config = dict(
    n_layer=8,
    n_experts=16,
    experts_per_token=2,
    balance_loss=0.000145,
    lr_router=0.001,
    head_dim=64,
    norm_eps=1e-05,
    positions='rope',
    qk_norm=True,
    warmup_steps=103,
    dataset='wikipedia_en',
)
Below are experts of layer 2 (counted from 0) of a mixture-of-experts language model. Rows are named router (the router's row for the expert), gate (a neuron's input weights, with its number), up (a neuron's input weights, with its number), down (a neuron's output weights, with its number) and show model dimensions 672-767. Each number is 500 + 50 x the weight over its row's rms, rounded and kept within 0 to 999. Numbers have three digits each.
Before each expert's rows: "comes before" lists some tokens at least twice as common just after its tokens as in all text; "gets" lists some tokens that make up at least twice as much of what it gets as of all text. This comes from a sample of Wikipedia text that the model never trained on. Tokens count by the router's weight.

# expert 12
comes before: " the", " ", " a", " his", " first", " its"
gets: " the", " of", " in", " for", " on", " at"
router:497486478428557503443483494597496463457484554551485548491497536518514470449411475542490464460537566464448515455514546553541460403500479568485470574503557434488423490420557579505479433468485493513580523465520386533456368547505456505501471556529480562516465542554495460478499481574573468446
gate0:387467502427448484561529520528555471451515573381539571545489494530492471409472478479510460532574484460442537532458477546560418457440484550492555486534389437563558458465589477444439557470509542459395434441402612401443479470590530569462471536501495567477450534451518475511482522510486534451
up0:548500447426452422385488454544490479522463493529510512482517546556455522525554541502524443513424471417496521534542500437470526473513482588549462539532533497552548479590514531489629545550419573552514595474468455449480533551437514460484563587426596420531563516474476447541561513505468511554
down0:447493544436558521468507516556500494501438402510496479411523405487499494610469528485476447621481461569458517527475560536595456472481472515456562497449522443476435555562563523534447560526547509490489508606409483495425505409499547486530512557574506519577528499583531585513480446489385388575
gate1:494469510451396384516481512462520481451517513596472541420502585468469472528416496577589448585492542541538552500507457482591456481558518507443517541520488479472527485508482544508414498498508404479453466584465496573528531421486536419465572557477512454565508549473478475542498522438479502518
up1:458548470436537465481515587467511453438523544506558549510495500479526556533380488394478548549517362494550553455505482469428471579555463523417532452551548508517499401536505546486491436459492506428400463522432562444458492491489450586499460475435533445589468570415476542518524525621387496455
down1:456426450468431546467509472483487525563482454442514548477472557491478441492476492448505474527472451509466479433519549522525435460508515550545480514515518462461476489421537506496489517503508468445539501542411444423491469435537480460404534566487505527512485573477438522455481539547539472457
gate2:552444420456503567575442477519564482477492461464551413423455512606474550556502573521599494452516515500516354442482524562534574526534477556478482590499461443514503465362533463479424471509491362490463512530476463421557452463443439549516565485447562445486475472475495455486519463503547538508
up2:382470478535480402412572455529522471482489479501442521538425593518449385540520375513510516577550498491500549533493539439479498511435456505451543539490563628419477474609495547399527549503552423466528440463566526472518529579522549552483435564541447378487448417459457545446495465536457512533
down2:497490573495509512541412521476537476509451453455528468477511566554518527475492592478557489499501565497576490492488467439477497511522456564538529550427493469540493449444450600524405520556479447477588561534499389476580430409472448508520499484541469533487506482569422504503510580392511463579
gate3:433513482479507457455548498391588426478543505492475472464467529490606547540508426588527546582507515553534464562500455450521546591525477483487532442466506503521514577489608474528511542465596417477512604414499509505507462406524497472495426499532496545555524589495444567470513437483455498500
up3:433530546470373530449535500490548494525482482416398470492621526407519426467482466441516439459456484525513422474483559568523400518477448574516578519480563441541582566536588492426506461505543497532497693515391542448507552505600568446472526564540542425481490580499583524549575412453482521472
down3:554511535526502467546539481454513459491545439456528470561467517484376490547433482472553507504412479415535608516447462482505474530518449484428415493484493575464505429570502525590476424404417510457526518577538555558512457416482471583513453500408502495539567432479564458489421527509511513504
gate4:491469495556450573515501452515499566524518581443433542497546581527506519468514550513545469483490532448420414520460575490564479491365470523465464494425500485535444441522509456477513425540465537485502532461513511496477509473577518547503533414470443517505407460516452537454525595608601501468
up4:567492426530535577564518586505450526477470481593550483507481469541547518483461518525558548534534538434336548485534571421510524560449558488466442564508518468467415430552482433435494484502470482511492504540508594465586376537520484482440467458457563477467462621423500590535499506519531574485
down4:580513584465541449503402576456572560459481489478424543489464514578424450556559522549513410569517460479534572384500497491435626512604478454532533541448452478409584543567447546376398476460526517497435501465511474454472506498510480475516473555485511516522497537540529511519425597448569456429
gate5:470565430479581512587546522613529439473467423437510543516518479528535584431603478521524478529478437437606539505476523479555552477490545446523557515570418545531554449462423466429512495465531633450560379499513499532508438518524490505431428413527542492593542494587530500458550531390586489499
up5:483533554416476427549499517497500462475451496551570565530441459450498534567424525504458416455571501613494398517470445496531460578527428418418538523509434466493463474485506437519435487529517542445557463479540515523467538464552567555593580456480375566593481535557469489491461612468521516549
down5:518456510569531459467464582587518575563538452393545499515520528454400537442499549463502434428491503530421527499524436516548451437544486553554522487519521524501446526483455516495434535384471427524461524530508457482524571440505547488557508523364384499484418543482575528510444473594523509525
gate6:487551501583382469499467483465481488465398503490539540513575518427463480481610458384464522493625476469482538427498502520487522491495444488541494498491538431412524475464546511414429552470439552486572521504474490493461503494516557502425501468495424496504416569520518493534591470438547534518
up6:400521507448484444490501617405515510468547457630584512498487414522517450378422547576476539517460588427390582505399510491479557470470512502561460515541511487515479481442495567514413518576496598435577401561511420432459495459496412544500463531550537458498448432571446546459305538503523437571
down6:466555445558457438413536461476431499480562518455554556488430477516562487491539429479495595519390435443575506498502503479484506490564533457487492467471463544486452513513567485497510472538544406434449548414489481481455525541526485544386413601494526559430505488439467488478508496564500522431
gate7:441534448582614552539486509448550568432500520475488489526480454487488487535394481498477383435436426466502510459495504477534496426567532539567507569479465452440424356380526458532539532540508543457457482467527427327491474469556531450503418518497506540542574435498497545533451495464571522460
up7:488493458560379468428409501498532493523484539359512520502486489370572448521410477586543455417625366535527524430587431441577547473519481551491475551470403502508448509552426469501565463535462504470452448423491484561507579475526567545497520513491512481489496499560538514571527440469544523483
down7:489499566485550387490496611503528474485579511491484448455468562455516533435477507500475462457580496535543451478534441420523448624503434551452506579453542448414648489520524529442538503528561504530568535482471532545437436456400483599481499515588444479506424457514545483532558547558557415522
gate8:528597526430438522542477475529497437466455500524451516462504532523440491522538459487441590522479498525557487569426624443433547525468578630507525506387445544498416568507567560420438499488457452458460543507541450445532510492424559531435557564533522609532483483410468555447428533478490478466
up8:495584401470475444477522507487508491453427506442564465477486513530555526456420506422382550558485442519500503621548456472512476501426547552528501455462489509578569460463413467498539451506465546498406623525485532424549488512523531456518505536599533636400517489547472510574519527404527503472
down8:490457503546515510537475507411393505526474449510397530485468469511530540533545485493417519485486527449468514424459514504496466532522515447500430577561528512487548598523519559490481597533526437471564476503438446552406553542407438507512541654479497500460559527468546551534511454584506549540
gate9:539418456466530437451485473511495477504495367545473514514403407532485556459447516447600507584452444437518516426493467468575441492387521497466512501381534528523484536477435501520472532494455480534522431513473488461446447438428420527509512420509480447541580447607485422523607547395457479545
up9:496518442535508415437436524615504496453454532477511553526513513518469527506475502457550430515508428412469390558449543428467448525437557407570559492459571558505527608434543518461509545529427552427482470478517477465502445507533484503622532518489514429416489398491455464446479537515497526511
down9:452534534470535429560492533511470461468472518637478451539504490463539556466475495464475546497459490491447456573546487418597528495489514435498501486557465429451444502506484535590456578431445550540572549471553562377500502571532513423539477639585516491477422439484471525441478559534530503483
gate10:483495580508397457434513499508542583502454525474607498505442553553453424585439505544573544448432561418559586533509509461481553517485537547503527496565491531549586497483525462530537476455499534522571410421505418513427459427476526556506452479516430543437539512561531525518486454478430537467
up10:513549480565504590455446545624526533562473510450432573551456521508460434582435526511502457480575506466492450560538462490545422520529394578475451444457472568512510573536527509453522407518535512480528405430445474555477459511525534541463525408449480511524486567581469515532496537472459571545
down10:530555458513563490442396548529423451564630533479522498549507588468506502408468543551486547479528515465497547452457445481528440573477555523511430526519507503516471510431469506529330544524536508477507468437486491513493561466531490570501488490508491522456498420492510520492602497483570594626
gate11:550583571476514499457579602503500452483590528431513450470433481478545450524494498513431513588471421520566450535430518567409401450497515600519586515393567420460567506576540464463455473450498435522436532468491418447453434505492416429444491530552530455494526493552508435584480528579541413548
up11:577445486486530521413529455526482427466564534444499444505503524615436554530501482491547463489506544539441463546495537532443565491541494548544468503518563583518498514508527507518535458468449529397474520496488474517529484499364512488529354623514516447447486572577517610472457530624519516529
down11:530418473524511431432497603445538585500446489526520547515581444516480559449565515508491470540491379386611536564559458546504493557529458525521449520515492428587488454492432505547454468489510397510537480521481576510502489435479494506515459515574509503468483465542455508508503511464517545551
gate12:506450443499439565526469570578366436550456488533397562524480505416400523465572466429550457643501496535466597590475556517492417579475548448429546483488467538447536494442545513551491534456540496498470527589453524471451430565458460434495515526419470437431506427481513474595470417479499518579
up12:622551584449472467480432526525437435509495476497562426552449516470408524515521538556503529528520528547459496500505500440616507537504521512430577531408533461487599433475516448438549476478451583381518500378512432502571541576556485508526492481568575512528567463422502415550564541515538479465
down12:506552585620466555459418529540555497548433474456510388399466478496456459486623514553488496511501521480519543492522497503565428492547476552510504471491437570540509462571515454502575522448511531430554456506544470542523499507604559459497463425529550449461395469429571464474542488520479426542
gate13:584509598498556512482557506479469390498582521500538491564471494625496494538491452407521519484518525563546485477462572458566504520513477526481458575516510489503483530489516492400464480448488443574528501447527486559433480489499422548548507471528529567482497467529507523448503545506499613507
up13:560438427503459489454422511492546538524456501552503446532569490495519559437435507492519493460494472442448510572560453559530467510452576405497431594552473474442445492412479483470469593406524491389441612591468608465559459424528576512493501523516529532492522466522417505570494423567528566493
down13:499537486568545541522418527502445476516488526511504555464462513454526451608585482563450477462593491523574493362516431488573435526394455526489465425511549589469586502451453556541541440512562466507611428420507533468520542563540405558426563519418400445567540537464460443459560478520557373438
gate14:497493496527509485554422542543492529500625514506445488481486426530470511430519476467510436548553469492496570480500477512510508479537428496507512442454440548497453530488416577471537535528497556510523565485523495544478534437428470516537485547430469587442479525453532476553471520551468499480
up14:440520559418506568453446415491427535539445403490438569474458461481514557437544459549407518479539492518519546476453406544503470503482477516461429544445474462531608455550483489580425525429424530525474579539438499470507454497497521544509481490621445540573480513601606419467553560383521512553
down14:566516528505468489484558503563390446485462553490465458457459519586576514479539530540412489479459518535558491568497608521542496554468475565475515429494471406526457523468512535510480552483478532584466480471533428460511508485530528529559458452536594526498486534426562496533456616468544505479
gate15:575552547502538470512481490566522514506571599462444513530449491594506478491566451487484485489563526519543562556463592493517442439521535492579515557473439554468459416559438608484567516538529586482565529526497496438444604478543465590506596513556515554454563482459538487412491408480599441487
up15:471465555544480551456470502498410440483500484519518429582446434497559483504571526482540484533477550571443458447577479569601490450430586495520545430501532506467491478475521624418439421478563521507416553488476540508410575417365468528579520518463375543484457439497426425462425552441540492489
down15:413451412522567450475542517454568560489558439498467489423546416431495549498357460453480473444511532526555531565447462454557478515531414545506460556569540467481490461419460456540539487472579594472569512607531484575572490484579479522522445517432562465487483392517547457490477525467445463503
gate16:399536497478427488444564556565453552456524532507479439552475559569518491471466389467480446474426494503558373547460549537545533509473488458500477584463595483452391550425480436566550520412530415545526554461447454473519475487449521426528522569556546422557544412387479489523513494543518419510
up16:408465458462497451491595464477593540426427478445474508455513540442382500501508547430564506456479378518509436470526388560553559504525474567539507521439446520495444541511550519477474492485493509501473506463473443522517608408469466539657519562360480489573562488509356483549426485478543568401
down16:567530503464361449578557508616456509468621509464543466508531490616559505545497524467496496485468489527440531491535464497559463519538477485478490512531552586470548537521464474524501609456453463430381506532485492558488430522472445451542506508543483476507376496509471528417531491478471367548
gate17:439503545512538481477456397459601512389465451459478533484509513505530440624395471497509503486553545442416494538509561497470480489532463551468587486425486480488500509473446483550491474442516467627486488395458466510499466436384496501504391533475539515550476519488474588566516453435445587411
up17:532523505537420556440462506484568614474464542447502520433492507591606486452403523442520406404540513577481599507459510471468545507544465427491437350535591495494444511466386486513484514459554493537434539520561462526556540487503475499511520560453585446369582477591557642491539482471456492556
down17:451512504439481439529423482490511492461483604581476517476486423524513567385516564478489539440479547606506513494481505368538462478461474455525573569494521480614566489491530434486530446532521557478400498440505524498417471591537450566480462484501403451558467561449450494449480412494448510520
gate18:474425516494482471523537503534411383542470520456476471367555468528444505475512469517455502573486443494550496511462473529485417431457450473578474393471520521477489443453446443528488472498512500572542537479484566546503454555513453520452547408478447589511518509474450514563486516557480449445
up18:503524589530445471550528527480513506559471493526517435488535476587475445555453525495560517513569471518511563456628427547506547513428480542558504473519484531456500488536415538481493540436441564576564468577536510555503469398537478472474456543434480503515578593496399493421504465435475409481
down18:506500448528449465362498505433456585558571471504403462498502462492436428530577504554499621487467464461557552493398521479492508499474394462497607533449450508479500450409456510484487553472590460597477478431500585375493458475541531530449562527551475509505465524517507466498455554509478490582
gate19:523486372483479451627385495675516472465474465411477421534558469572500557517530431537535446564538598572570580481475460455545441469510466405549523422549436559507436507594438509528426486475470452439532552600501517463536579530487506441539467461471636451582460558580482517468550502566537465439
up19:479568435496443475370492518483546502469602460567467557444452421427504476497531518345461518417450456481418493495512472402532525585472593487572555528551464615534631435448469473483509537536510510557511482399379581471460549508456575450449549491496477577440466476516518469550637520524425542408
down19:545576594477440499567530475600519512464508610529514522505483438523643484535455427566505387495518545582512622518493487531506557413501476498426480443473482505450567486528375476523459457496435480529600487479476471508518503467521561470499547463372527453562440425510473495446485526506543511482
gate20:427413569484451537552463505424564478525477589496423535437504552471554471588585460565504540531545429512457462475477546504446591404507504383532536451548554506541496479550396442456475468497379518512567509513475504520560493517508549509557542551455481468564467463543431518544503589494591391475
up20:542595579548522474436476475469492488546630511404423533564502484456387551561513447410520432554465565548489420577450504441490486553528477452546489531561485461517536430446433459629515432458518480570501526550547508458637601504499534500599483537500473482531525577432445420450481477412555567573
down20:512539454444515502476595437513429491512514510490644474495504530510514567501532508573591467536534489452464560465419459548451520530431468460477581507475530438484464525573497518443448505515633562420532453481514419507438498462444488505445500430474499486533421506471485548566502478495523540472
gate21:504451495567542489543538497561488500458556486533548548522522546609459541628442486513557599505522430551596567469498449550540473412469530574486478494484639450498512541464475522516522542414545495516418530505537522511474509493484531561511531434392511497549469443498407489561510562454433480514
up21:543446489508471508555477395556566531504517465466540489477497389427452525451471429503530517559479564510563478412455476495455426500574449515597510524515540505470439471403529537508484433516533619451506541550384458394602495494478486446467566521488490513525473461530510430410460481510536522552
down21:510471463488510483451482494539426527496515483423484539536457513441483495545497553466487457467508546487518364466527446528484473423462485596504510532483437542476441498398513456539482540518424505447467505558494493533552496480544445435484516467477533483573539513456490536436473529618513534430
gate22:461586433586534473522456523506525497518510552495460481562424522571483443502466546524516467485486557471592474531524455513492590493460405490508477538575558496530485541499413491516480605496422499511523544608497393410440494532517460537499577380454563515564527470494490539417633427484495549500
up22:465520522584486475563532410425527614509465480483570545468433468536548526553566474535665531484503582605435453469515431405497537432510476480539421490431462579529469454423451452482466449485448487594485590510453514490478550496509512497446617483483511474471448431532484570484447462536461435592
down22:437481577604563473617402396483489529485609407460439567597511523579465451501524594459497531644478519515518593555485499613504503563522496483506399570563418453495443460505531452499477590542532498542495427549507398463397457471481574447543481485470519516454470457499550524492413531407491476501
gate23:597576473522487529462412440451540487559561517520476439517504533513497487542492543482493497478452509580519570327485542517501507389503530552571476547447464442525493481619486524518604473544498539522520522515570581463495528456452570499434537523539532546439499483518545472451509509475502448564
up23:523473449542511450425533503500506515546553554468438596520522423485542476564380456509433441495480562472501472505503560407459482480547572537524453459468542544517586480529452516474523524520470468454415477554482526502587508565521535474470524489477508591457528518504529531531562639530525471566
down23:364544503490540494458569455455434527539503525461458499508461590533555444480558522458470634418587491521559540455603535359513435501438552522546449445473505524535430515453530456520583546542508462499520470475466517411523540440519506522440491485575514477511528455526555572523579436415532443566
gate24:441547468346516557534403435459420473472585553504442547439451388444522569552470599508606417438580477510397462475496516567500598520512471440520486527378478441449480575461477470476402434463563440487535586548448565518473551567516439454479452444515523587515526574468474413552516513499539556479
up24:591615512417493434553421471465512504475436470557496585503418563573528572475470370452545561562470435520439500487577587473464461464429515480549519452463578529467535548513431444521604571464558547442527591559556389645531509513464560513555552538492540503502615449454570508533427448512492446449
down24:504585440586532425456482444485509510551517455464478554493444602523523456512474431447484629421502463544506481453596645516532452508394495531447554433467453440450508469496473429514524484453554538531522572485550505467573539512522476492551494486367490466453437413528498510504441490468520503562
gate25:510492476453484493480523574507475479539465503560518456615538537521474556452571485478570493424480415535514428582533496592588361520471620508493504485543493513516534455551420447428494493472455444551558525472548565625487494512568533542452512552491489471471451516576516604492447536466455580484
up25:619512529587410577571571521519496431520580562472554553540441433539483589382496471451550558497419437571422522571512551529605498481587455518460460475408451499444462529446434510578406537470492432541456534461490564493493526516536518478528522496606552557430435494523403532615549477468499503412
down25:517509502372538514407521488451532554513552597547495416495536517373453568558521474547514503467549496452476544438457445541528437500492453527521483496585537492512493426528486576454472497496544494557537453541530458467376466489342490508492512451459559490498588445492468441463467553592554521505
gate26:437461511467553541464564464555463454478512484547480531504574496496435495503514506555582444492528504430497435452547508536427473436474503488507510474518591459554491487491472579483577405478433419500501531502476487496482532513461449542481461567586468540445518550516533479457443527527367491520
up26:534481540548563543573517563481487619476537447489496405507429517466488531432449424593385504622478610492518517526487540477479470384521508391508478453501524508494583442528444484460577548472539495523456527524494523541539499468480437493461504519464513455520529512520332520576462538476592513522
down26:454510450461531414564541526553515461434487508524489498452558413503438573478561514425499549480486480548515481476482547449438549527416515627552496585486433544503444488439491514486504521452515586557606499546444399454508650462485534406494500644449537468460405391462506564505535503419505489628
gate27:480524539534438536520420606478485563530537501483445577560430454570489511549551552567549472558462459441477493476546436486506419561506493456503392504496474565565462540572489529465442433536519393518466562437517506487467444539568491532490499439460519471468520561430525454535550452487439498470
up27:562525506504465455530459510481534512524508552532451456533467580518447494511462531544435476578464451543496458528450544505377593461463437485600542426456510460552504524479561526476499542556428570457473549538472487515478437450454551502536475659469434465481495557577451526468506550502442499436
down27:468564413508555458557596526518448554431461500535446458567627578484570546479468502496503461505558498550540502626509526447533388563519465492544492571522454501497418566543455405479471458518491530392551606398577486457435418494494451516480454557561451564541516462469530597455548486464516485579
gate28:543405509407525492547577531453494463565546433443547527519510519530521477443480520518489574518516475509593450494476380573533535580536419470490486552500455558448447477444555484412500403490416525457574528520522521522556470596508518503582539500488500561556549455547546501534537488511529492491
up28:515444477480461532484520532629502508419529477502486496516356543478523420459582581505432393533473462481562520507478465489532518494528458497506470485456427538441474389457483403423438448511443516466573485479567561472418539549602431428425469507498519520505473563480401511430492514418499441503
down28:433460505581475548438450530474522477508473533546536479509478466495578504534452541486488416553524557477497396535466468538472492453484370535442469574409522559513529565564451522529611572452588377496466495550535481513514484515516455491423485490567497402479432520462636633454472496481426492560
gate29:448575516440471552502498541506503460477483530440469478553449540563510524565446486480449511475484579441583498559496487491580445533442564499438412465530563499480482553498395513556589492510405499474452411495579441459539549602550607547459476650497503504484463516515571464536462470416486450479
up29:468564525412411445592480608514459572554457561488531463563516471487475441586542476450513479496501551550503341491521581485496432426476475517502416522464540479432471538456473386514481425530404474413498481455520470459489487560463507556482509425518560423591492533496526466496489535531547574489
down29:467416543463574508487459464575509429375524501526481534494522561374451482433586582504455526507476462514546489439499434388533495504528488463462617458583494499449499546485515515529525508530527438532490460493473532501454516543554555535551513442439472563451571501570508555467545442509470538544
gate30:543506482453599477557455525612568437496532554490557478643604536485519502461453483392480476517543547515446544479504591465510534465527476428438507452443496418466561508482532460561523429570527551465523537563562512411561488513562445390465540439461485470463451584546543453552483423521511494415
up30:543554517444537471530516560466461491546500489419488470528627477462484441503413612487516479440505522581472464502508448397483430397441518559531556584444612538544534542525506552460522552492510445548519531557522474405439489393504535512549541522403587449520550551473458432434519508603479518433
down30:532466479480524490438528527507492519519494419643580545478492513504549521427601547504578478430554439481485453560520514522536518386495441471429495473533540553506586525416431473530535464494501528576473534521514487558453443418460461431496537538538498429487524608495508403526516450527513487425
gate31:377458506398560458638470540487419494547407441518374502408431509496529573528540547561444610511553481532526556431469555517597506431488456496507494462516532492471489505468455513525470560507407512407503496488493555562485497521519442582502406483521495492527491545544535484490484545453552548451
up31:463402561456596519505478421501534536452524550536397432527387534469502464516477451531484589504505491529434536496553513465502528501505530438498308484519530519435399469497596431564398543596484532553489498577372528529482453510434461476525547541555468593547596496474419470478466557507542514413
down31:486469415502497542620555550549468503473436523570447504557478504521467502521504546549501517574419565494476457489487473541483536538533544361499469549427545427493481457544453458441541441458547534462482468487540558501538593536613574484501491451514561532519439504505500488526437500544474513396
gate32:402476526493469450508510496499437450520456488469599500534457451476409483507498457417493548449474496504533529629476539496534533507459564455516584499514559501482512489450471550596438512498433532451531532515457484498584480497476467517391608578489502534524481527538511549503466512483431533506
up32:472394471442601494436468457511521444503562511477429431421464501508504423488580530558524432482494514529517518461523520545561449544511468437527474544580525503569575441423502457528576441486678514500561555488448484488578523419536441447418519475491544514511463482437493471432625474544527506491
down32:449528610509486525411606519484424470468461481411540462462480553538527575520499503542445463507563618478456514525481495474534577534540529461551586490545517493526604516469477542504558464503461559571552506522406426516500452473498488550421435498458529527491513409550459486482612528433479571383
gate33:623436483466435495417460470396431504473557528508538530435583519521461462480509459511545528499398475523503502495543455464514478494573479423502447464578457435516493413453600501588517430529416456577555561467527515411518528465530499497500472486502540509584489500542535469543473491558536548451
up33:446413490454462443602486496542489516527560422499483432499493419496526527503547517478536527602529447491576540486507538542494498572482432470440463531449454442429425474602491544440550502511491501536554461454379414487525486536517496500435505510522503510485429506424536550551513363532425483510
down33:571561540436462466591544531524524531551579599518509566511559572534602494392504500404566443466548484442557455498599405422526484482522486528463504527500436507517502412569525492420544511506527547481510551478558486556509534515448503444419526589526505532537510472521491492506441518462561450485
gate34:433526463538461483571600418467507562459342543450409528458449574527471499540580478542529527578403424497546512542545507566464500581468501526374482359495427551532497503516514471498411548561428553475579351501527546480474482629435508442515450522500470589549618502469490477524540525587447451437
up34:313590519417568486481498601516544357483481564532447451410495496466509458570514489478517482542430497550526560522545561582505519504392538536497509457524505557588438503443593457499498538545440577468531542480425478477440445475518435543538540478559471460506465500520500498550521505456502478494
down34:505542596539550491499522426521502535521448455502489493508430509624526532566402535441569468449543428457446477555491505520594589601472466505540432500519510481454498541483501472494499496588475420422434478588531548498465593526552503388438423578480516537501472483496645579508610464398512526391
gate35:479483571448518531550510510505427426478524449559520553497549491469514436407508577588398436451527481452498439535618593581574437501535411479566580541459458516457546557556456445504502512482416487527449452465550375493564455406472554546480514402497523535440579548496468530562472476518502561406
up35:528447540427545490471499503521556488526460452492523585545541515399555479550498477538458523383508496395469452558558458502429501499502537511618482472495498576434448523442566473496550502473507424552486514507497490483509487439477511469434522519580503475491526465546466549433519521500559549469
down35:424428407492509570582473475452499514481542499386486455496491553531444562539422530526411500398468408581482442456491484502431528520460445508506477492510496517562531540421506466512459510534432529468539481477508519521480485502512572484464485496463487511431482459434528513443427534462558450421
gate36:512491527463387452531525420463483548478410521540532602448567584533546503510480491529458542459534506471511588491492547425503451515506433438558462516509506538565513437474533553455517507450458484533579496509533471576523554421474562476512511521442499498489456509531441565525464457486492565545
up36:421477483473537547526426553456584427374506466491569486524507519534512482473573508520535515500629603546447554466499421533477403558444509461464406534491429573532497460477505453550485495472471535606558394465512458476517496541457411555475557429546443495586531535547445413462539499464555457599
down36:533544484454495416455561487538563574535514587453457455579457554545511591388528521490512554452508464560441538452527501574493501515370565454499518487462547502500553509454514574433437424579449518532489447535500494527531451509502497467511515507465410451545474446567498502470517521540472472457
gate37:581466513493483428425505506488503557484474514527501571398497427493504487421499531500541455427409438532506498585592581499485510527491470499574444463509475454420428508611512474517472453574486512615466509518537515498414497528445510455518451492591456457485596583431439501481514460550529449544
up37:503521509355528487444473441503564556406518464500479501468525537502454564478477624458460470546469549524524589429573475519462415515517470588471486546468531547505474532380409497444462555537468498562509463458377494496474525471440414528519508490483466462495496483366419481523453408549539543514
down37:458449454579448402462509536458477485523423502575620434527560522549606502560437421477478497445495528453541456495493469548554494515476514429473514367479485562504535510607591448524549543521518485422485453517546462467476510558494537545488504592593496515436558515546480410499499534566502465466
gate38:517508502473572524543483493552456567509550520482463446488458459588555523529531431503493551454560545554457493553412501479465512520484572505537489540501500429566496513474511471436544467459515571511510495529462545582478454486460477423573565447486517547387456540525503517568351570527579589408
up38:483497485456489490520433505506451604565549613496536461486540507496483448468515544452596399522442441521482568510493451489498446495531545479556542553554515513470501488549502500469457528516518526522518505397534498536570483456499464577443480531467513491546501497516424468537535472566597555487
down38:481529570538465464529498518457530432525574458507502434422523460550521597495517559466493546504436514469442464550438513467547560533510498558477491456511541449540489500554523459529457434490540500489423494474441474545560523502579485475481472473648607590448584476492492603555428526430462567534
gate39:527554455433534497469525536533521518555462415435537601615511591413425594503434579470485474542535451514439444502431445531489463441439526500438496622539540472504473531585609685444498402520521502443409579496570557475480462441504477359582454510569419572458535514510598472548486444493521491482
up39:477538596455499443560529485490522541497455496455496471475574502444483474470437416494484500506516408508433513583540495494451533556498568547517453574511477539512575474498552348536553524530480497605526473511553471519500553545497520535436553492437467487524521498483547526431445447496543447458
down39:457516482471474450539526541522517542528412515510452459564481433468499512502482525552487582539545512553541571503532513534569486568515490496559519478531532456551504542459490422530457509570500507537596472476367529505517483427475617491491506511584487487501478492480359456539578445550519533569
gate40:442431547550593567415573559523486491463524483511489488551510523475505463399458479573409566577383524516579574517442475461420398566492459460445491502586488424541515490485520483508611536493442562524426483514553543457464561516424500491490454499456503497439489475535463490541503538452478532494
up40:554508547620529506478515545528543569529506441547514518441459518493524529478474492479460548501480434491504510407477442463483468486544408416475475515562599496458561559459508510441600528461521442511420456483486509560442491467525458509425466508572458637438529476588519461424574529485534582539
down40:458532463478569508498489549498483380496511496488439512425518515429562583530518514506558375553496545496502494451547459552517441574476539593505440542520441445509566502566526576462489447553512527474463507537393504514476434542458446503541429490569472547515541423516495434519565487476514457488
gate41:460435523409509532520526538445473515533483520467526529534478486530474445524453422454527523485513565497520485485400511495490503475487407463474509517511561473441605616452514502409584486547511516522520461581533499506570554492539539502517514481462626551535490514500390526500410444497567561429
up41:491530516448422459489533428472500565496508522490527476590466453518480503417455545492493487432475470478460497498494569392485502504444513471498474558450395518433444523593535492514537420582553478406478562493505485523517516465471438507555534507519468565558423598500585509492497573493481577508
down41:473446479450483463457478506506478424496440490555427488484448469477556509503513413552535396476462507607427537487547498541447553482554441570433554507494577525545497558484411561583568520434489497504459526493486491441551513429602531470442506497495557501531474503553597487449475448503410409518
gate42:430681506462562427425523504468421612558454473464582492479378482436491462521536569548502524505441460464478566526515516499471478411385499497563423427440503367493513464540437570529433492500483548493434443581503476465440468482536492499538455640431544527473479377464459545518482494502415529530
up42:565465478475503518413508597463509512588533431420493469362496535569552427532550529546488473557565551527505438502514443480523547495531406544514443550500503584571503602474462528470469541570500469514599485362553467447434504510510481490467530432485512495496552539581413521499539503532492473586
down42:638592488442513506497473481490584515423457553429541539429471521560490385470406543476534472495585552405506528510551555477520513472490461500427428518480482642466535492520502463473530519514509505494497441526451525483407527536467516524503470565649579493551517557528512420433559466575454504529
gate43:502536454530481510475532529606498465455489514442510508360470441505568658550526619606486464467517500460400448414507492419524540466521490540434519472477521578606530422507509483442461611478539485486478494471460375489399528428471530540526558495475508485577443490450548508484559542481531462427
up43:488511467474563483505479464508600487440515455556437477533550473460430538548562453604456497508459451514433520429550465562479468499526575499549659448511483484450468575410448476463574474414562552482551543553515549436551575427553461500525479461449487554521527516603496371533503506524497517481
down43:482463475574631532506466506492568587502532574569359497546478567537517506464494584566491517518530492574508588470509524430549539504565515358497423528453525473544489508546498556432461491533480535455515413534496423468583522480493560522510504425518473653561388654517500479465548507513466506442
gate44:567527588472573489479547490426523462422523492658512472510569522544504607461487470437572479476548590441464533534505562530420482487458434500566569521550570514523520468526544455468415490448496510528480529500458499579477504594493472421529534442503524606470535416519509490426423552629490507459
up44:531529521540529543433520437471489542436578555548482508521445535451504467475529458535481488525427436509543509529521418468536457509520414492474624507473441531458496446533527518512517429499539525429530478469474457492460482493520563489346448416447461419527439537443563479539462441472457523475
down44:517483395523533508529524479513533497577409369529522593478539417502527535485480582494615452592526522549494499536436488588532477548509571560555485550451520488506532543626526516495508512500418458501505503494431572474539514565392517484564601574532446428526564446524468506491582541550427486552
gate45:491501427434491518532528530549447554591467564511512492552520404536449515493515523471456573443469476477558515510548453442388504497418513451516531486513475461483548500505546532476550467449435568528583526551475438474500453483555549494470619439532551533432511416439559497493552487493444597591
up45:536495553484518467448454588547431569476616550556453567479411499525526468499517473591553453575436532493503378539530498504501534527439509506550512526417531511424521552546474546567528475555552534473549506425530536510647472502505499551410499570553461493544429564538556494536488456634448424552
down45:523464477536461423529492471459486537604464514489370414467604453423484474466532475501500525539475503437526515490523514448465510515518422468490519438565435503567491511570552402593544548411545483605439434529530548552488540488519440524432408556469499594496467436458464545596434506455503513581
gate46:515580493598532454525457471488446490523579455493456460466463540560482441477469534449483470497561458578526500488566493580487504559511426530459459560475462518391473516502435494527457562475465454478484349507494612597483495520513495464448561526493425515434464475527451559498513485460473418548
up46:489545535449485518504505490491418515484571535498536501450480437499541505492483531448477463527454546457442430518601541610437511525412481517534491505440539530462531485545452498606468526553524549455562448634584578569488446519477427533413507459491424420509516513466512481498486514458477535501
down46:432414462485416620403556509580562547448464467561515497345527418591494407522433492569579489526493516455532555521475583458426475489490430455511434542425595441511549506597562485472454507510424575484557544511468484508486455382514507482490540549506520516562555611486410493523413505538535571594